From a checkpoint of a small mixture-of-experts model trained on Wikipedia: a sigmoid router.
Below are experts of layer 5 (counted from 0) of a mixture-of-experts language model. Rows are named down (a neuron's output weights, with its number) and show model dimensions 0-95. Each number is 500 + 40 x the weight over its row's rms, rounded and kept within 0 to 999. Numbers have three digits each.
Before each expert's rows: a language model's description of what the expert responds to. This comes from a sample of Wikipedia text that the model never trained on.

# expert 1
It responds to: Function words inside running prose, mostly prepositions, conjunctions and auxiliaries before a noun phrase, such as of, from, that, when, was.
down0:574436469520472369440533527534490386535470503537503431508498531517491538538508527503463439485519454491494481530471577456494473565489498458460543572509509444480483493438480494564511541493557507484499529429523461504532468482458527603539532575495512501526459470585498484488542436521521540521
down1:478485412567534469545520512580536523533498500589556512520520526488545436520451410457498496542495530549491579562557452535512539447566487520458454484464489448482549474478539560494454453515545443479514443486500532550478496485506547487533451515448438461531487526513467492528517520436477545531
down2:407579530506460456523587496510426429528519442594515447446518470498537448467506450492486438549477524516508499467504455546504603542494474578441552465447489480454512520523489491515590510471503541500515532559486549474488478480490538483548482484522475502506460536506485620490514452528519549486
down3:489488524491519535408519545495474450449468500438443512424522497461440518538461495545504466510477500532433577454593485492535470473475512571469533471464423577487482544522432535539553468517477469536473508485535507411516547480482522498452502469533594509550433524430530485495503534543530504474
down4:508491492528451447455563527516513457539472538524589507457485499431491524451533559553505523513513424502471580504534518432487513439502474459419519511504504459486534525462505539501462425478494470522502511540452565422546490461495534475458511509463457503440484529510465496526475529448463543522
down5:487503477494493467553515492584561453524512531486529493478460510467510445473512471520469422521447539465543542485478562473499495533476488509485443562515494508500475465490412539453491475533538499497523573509446447498493554478519502516464501456524525502474547502500458476507491519452503506495
down6:431509480528576494525433486523534501493473547414508476471449549541454505490572493560521516510517443550524469580448492540496510472434467450571455482555552478528510547537560523577473447487450497495472534508520522499485500494512466512523459444467486455503506508510480486522486560607533463460

# expert 5
It responds to: First lowercase piece of a longer word split into tokens, often a Latinate prefix: dis, con, ex, sub, com, as in char(ts), lim(ited), im(minent).
down11:532465570499432499439509461462480514470533532441452495482547547530560594462530461487566457492529626532492493494467474515512524573432512435551479495472532476464460491506525451544517503428484547530518507434504536401500501461458515569489598486466492487516508503533540486525580468497549473475
down12:434491516553518480568505454493531487585490440539582437516508493533472528400543463474489467506525470515437521493457473463522488471485504529558432501554540510498466475500468485520519465495506488506567512476495538451447539509470434491413577512497516500478436503478483587544471551471520497464
down13:485540528497526429543493468512524515465481485493512513471517500640543505494381536556517512478474552473468469424501536503486509525426482516517516455540446490507478451511463532493477575530542495514538493600443526481538491514538526535545440449504456547547576458488472540432474556497465481525
down14:520477586536480492453558535532511509458486455554466485572452509569467504505517541528426514501575461509537489504448495513520506502519538551449547531496506462463498461494436491472475557507454581476546542430559567581463529449562446493532502468504538605523583463500470468512458517544545481531
down15:479623569503452501508515428454550489488513524487517533470496481519527478445506495501504482440548488441463452409490447552406483459492462527500514556454451429603574474455506469498485464560465593512528519504591483465453530456492509443508511550500528556463482483512468508525510502509528532491
down16:507452548481501572441582453477478493514470572541548543532489500526442551533517520549454558514504451499509472525566529441463489524535492451462493527487547577505519512526489560515440529453526396447527504520411494531517481443477469529528552512482479529478478546446498522458437492481552554479
down17:586524478483496538522569534461510479466511453503458547464505499508480505505438483425516480534542489438527499541453438474478528457517478488474497489493436612522446547443486541545427467490503581511525456511522494490540478475596569447532427528454553461495466487477510504504527490512485450520

# expert 26
It responds to: Words that introduce a role, name or agent, such as as (appointed as, known as), by, named, called, former, and opening quotation marks.
down0:453450452513515480591538474472474578497496500452457531527511438531474392546400420454446510518523482532479413541513500396563502498431549484507520464498466500532500492515565548532535451451513531470501483477520453520510480563450520476471489526481505447549444509503570503575450472569488506465
down1:466485461481459481454531522393449530455538493535476473518503450591530559521569566487539465498542495558530442531513476503439487520485514531416469510483535486532467481535542521522527523491590533438518486431532518541424429506416546487465538462488542548513487593502504470466495422495537443504
down2:584518504518500474508547479528451459520412553521439472467517434501465453534528501484545486509528475513498481512482496459567502541576402528502496516502533532525467425405487548535526581521444516526552545512518591504476479537518513515398512552467540540456482484501479470547469486471545466548
down3:522452559493490552488488494472473475443529482466538537516502476480480438473519556532553563511579519503519562522479567485508470462546473485606522516484559429485484521514520491534563521484373469392437494460482535588550511536491531473551483538505496468465537482488478554508478484523434489522
down4:518442407525505498532503488539547514518473527512500437538500442503613612519475474502406495486544514499510565515477539528495467444490517509489581568419607506513491479530549482432420463544474513442474470530564552511494551527535537492543440516466526450463515530412435467515483546516565458479
down5:453481463497469517476519565495559456534497513496553471483461517444486510447470493570485510497480442482493433539433494473489519504547484574444418415519537496492534482509519527506508495521501519522526482486444530482473493497453468518531458398502574511440467529536486531506440522452478434446
down6:558580493489493491531480570555515514479516503592565475445470511487468535512464415535513515436483404521515504505493483524556459471463519440525526512518534544561540430381452578419471593539482468476489450570447470461523526496476481535466428460464546481504483530463511484482479491502501483466

# expert 12
It responds to: First pieces of words right after articles or prepositions, often consonant clusters such as bre(ath), gr(ateful), tr(ains), dr, fl.
down0:541494593569492519462442512535479499462514490482476550462458531461434542463499532586521492460469479505508475498463556441417455480514453418505528507538486484528530499496522501568462473499405539513496538560454523462486478499490532541458471541519426491530523577566512526499525565536612488481
down1:545547567466526481534515476524494489541500493507510485541430458544531496524545539487458475533509516581472540443470504495477504439443520545548485494539457534505514485498511498437485471513515471440507490437512576580477511494470529447524531466510438525604528584583499515576504479432374511520
down2:496532494459463490514486493541531507606479506521437535524538499466404451490454437536500590513497570526575516563491545510549564471460597492490455554542464515499461512468588491518531421459463535490556539509543481442445546539538425504539534522449481536557488516522573489494506472474556454457
down3:556535500443490471552517438501527538441482553456502497470521516442543572498495571501501509554498468581465435462497395480491542541467479560474554490549499574450453543471473510521502486538492537446545574559469465460484484551545488560466525461499536544495523521533487409541491467557504494463
down4:505515542532459512505516487512455445494520450512560516445471486482519559385495487556560527530514432487441512490477494492469475550537495548504489557539443433611527472473448517441565545514547467496509500508501512539455520503402562527586474497476486520520521576450401520455425491496565532478
down5:442469474454412509526470486474423521462472539501461539531519478498528482571469485486542535496467498518537507557517523433526514491462502527465474541499496513514531458448456588586461526448570584452490446488546382512429499443486456537523519444476541483558479498478476477598511573493519544435
down6:491442496521553552490465463498469487472558444505484498473486503439527459533569531477542514442558450561523490514491430561540503516534543479552510454471532452562481429524521546415443376480429489490437535526404535532591517445516447545558515479568495512425492470504500490480480468489460507525

# expert 22
It responds to: Hyphens and dashes inside compounds or number ranges, plus ampersands, slashes and list-joining and, such as non-album, re-edited, mid-1970s, &.
down0:499558467472537493504504499595487566525498538503429420531468507430488581505553453562466450508494507505499491462545475568497516481508528513527491517574514583479486524455492477518492501510516478445493461524485510473528602567529494522539512485498507503522523489522487468553457473509437563454
down1:448569463546559526474560531528497542448455591464495565560550552481519529509411481550488602493531576514492515526557441553507538470539459499520503460483436531547505468514442453517468491521495483535548487505441536508445399425474499523511508491463533448538412468489501487460509474461464503547
down2:437485515501525457502509417518544503539561511525550506443435487466508421537562506539523513441485507496484426512475468637512508519508465419540482488506517471578516521521535481503483431509403520463477509598408487551562486544509505547481481477489422471480505505476458451489424468527482498533
down3:505474465471558515466423561525498472539485528523555516470474507419513471476486473477516529502503457483519442554600591432487475558431507504494511471451451527504494465538469493557502435432512546468510518565461521425500510487570524548455443555491522478482522495517525547501473560459521514523
down4:518492525414460519392495451490507493504473505492515419439495459529519579512496475480439525538509532461486488456522521499516526483501495508523454520470523554485499510435429492482550466424477497524502548476519549564435548482485558417442560497536463424559489482473452505479383546447443488595
down5:510568497554466513453552466561486493401434521539489398481486535458474491497476515447435487485495543443483500505501482446534525552515497477455532535483533510495493506485417474519453408509463529561537521494476531430514590475516543533449546541436425507512426478512480497459469474441538539479
down6:451472458462498580434494484478437513470515501497504504484528503521522540520414498451440507502502519484490560539507521469426520415500576531529450510546473470502506483513505454460531470451543597556526556505468491453467511455512592499542499517534473501488449528552510490433494483510578485506

# expert 30
It responds to: Whole numbers and leading digits in tables and statistics, such as 14.93 or 4–12, plus nouns before a colon like release and company.
down0:528569556547527392475472519481492493490513556507452464495482516523537550594444513590430485504472442490508488510484501436507467476498543513502489495475478542416491450478518509483547562424488484489530469473460515509504508506507482476577466569532479472475497542574487513500519527472516529506
down1:498474498438515612542462566499570471529470444483514455517430439477554538493506472409503515446488490459486433486519438602548503477417434515535557564482536497520499572457507502522530543488519530501530559538559509540507497538441494522531437454547446591511428483456552535487480448477521465522
down2:538441540421560470571453537515529433508478464548570586472555479540450515536479446456520574530477587561489559540452525470477551488532505519532487501462510462519509491489493536531479517502475511592478540441492523525510529562498506517488516456494446505474508485427564483536444527485521440495
down3:493520513483458524441484474456469527454557532499533488495520511460516497494554495589550472490472520441486492434455476452531514470434561515498403533432545453452542548524557478537516470466462461367498505538585489602469447459590493525523480457562561408477532519492462482458528504490567548561
down4:482420497534515534495512491561497524489530479539469467535495483452454414516488470445458475533523489540503475552541439566432450408495497531473518467480482430465544505492565589526566541550453434449538606503438531590431503427526472493495507440467530525419527512504451503504511543504504467551
down5:490517455518436488547519568433457558509475476584535483536502503433471489475467545485557470554480458379501452547440496418458488491518424570488475475452441575567565474500458578548502521473544392532515447482474477480519480455524455481479465541477478563469525494548521486462580528457454470539
down6:476534501448510515478512478515534553457459595453459466495491544536484500448518467521492529468487437475483486491459470423521486486521479483521481529577528536501475464424459493499439554491496505503589441499535481511579541575446529504463513462524433522533513444521501545567532451451534449430

# expert 13
It responds to: Past participles and -ing or -ed verb endings after was, is or he, such as linked, persuaded, traded, released, born, known.
down0:474452515580549444398503511519513523530492503532496492459452556469475429477562359487518556552575471592502402486505481493522548527492539507476538501515447470496563447487470485536503521464536434546499420527490492469446501517493492525544503500443453486534455466475433586484541466523448572552
down1:524484527453471444520526497497495447501498577506546461447464517460535470496463498437532533467524527435471522492486500502451466475540539446592456499500496533512513510568495458450463530465492503561486545499470422611517526509505454476560492448500499483467605487504471479479554556460548508474
down2:550500503544492544501538468453477543495490433540509561449529493496480504481543540482520468488496564592460533497467483530538534540510484477535475449568475513519476385476532480570471409432526535459506499491474510462502494498484561470492442536455555428496488538570483462489554511523408606523
down3:521468436511477537490483515502490445540530525498507506438465501478485424410486419633522511557517565457532480452505472457509486498531515480529466473455424552485535491472488561461459523509436440537526552406514484497425543551550541496548533570465485493479494446530520558507494554455459536517
down4:490497488526511584453486489533534519488429455540520522541558423542513537492514497464503522462517480486511504529462462519539531475480556448523542514478572500419478471537451523490553479583501462531490478506511402528465465511478447506478485508554510537450529524439452485483541414467526526573
down5:526421483497464442563510466479520450546483478552565514441524560448565386478526474511531500461518451499533541509529494551508530484506556435438485504521533560543509472526503562500475460505511450542495521526486517478528520512480528504482526591449492474452457544458440545471484517424489534535
down6:521484462513513512501466536514515487493451539444520503485475545505545465476532513491576481504534545441480460440439531514451489522527498423476478549477558534511506442493539431444432562515530488487536474548480504507460512440521536500454467463534559515441519488420449434499454566447512439482

# expert 11
It responds to: First three digits of a year (201, 199, 197) after in, a comma, a month or a pipe, and sometimes month names.
down0:412495529458404461542493441474525522563491553497586469484460499522501496472505537590493418515605482467530484496568421583431446450549503505496461500546502511454544522430513476493506574538493432486558538471480444473580538558516519492422519520488579488506506508511475519455488482525502509557
down1:469437490559512564481499490417561535522464462547412465489513594593513646504523507442491453519501463457499503461482426370500543476491495498623467439471581444497490517446574501549441470496517497526500484459505473473495462467473483544505483515541532506535542448522467510472581475489526489515
down2:551455498437494481490566431490515470520469529504559456478497508530489605508539495503480463439483522553474492469486536485466515525607418456592511457424465534475484548454511477534521545490463591489504577560515502393498506510479469541532391471538603532489543517546482510424502543508503495482
down3:552544546527481508456511480488511507467434512448539471500494555557478521536505498501537511434453499489520485507544535535517503509587485484526406517378461530397492461523468484485539509462460526449501532521532517432464451512469492510511396509469561419526611445481536569510474498463548598468
down4:512500505437468458519474468503549462462503467529529498534495485397541493531543529430573502493542520554531435527562473513418395468464526458467563470583558564467496522517484504526526520521546535462506559475474517517535590443497526488479464460517420513372516542455460510474514584476447549466
down5:439483481527515520534472484469532511532406484446422508471501512544517459464505514487530458493556509522470527576542564475497531505510521494486536465531563513491483460580540490581461573471499531482450410563504543559528478497572511471521511626548481455462527464529514459485527584526556469547
down6:497570518511488489514509519430459492461529491475501486462448571445455558409560458482504480420483439484466519433501486519449485459489459417559462602533489484472553487509473462479534507494553510504470510511533485492573493415427535441494470492480528477506584510489533515511477484414485559494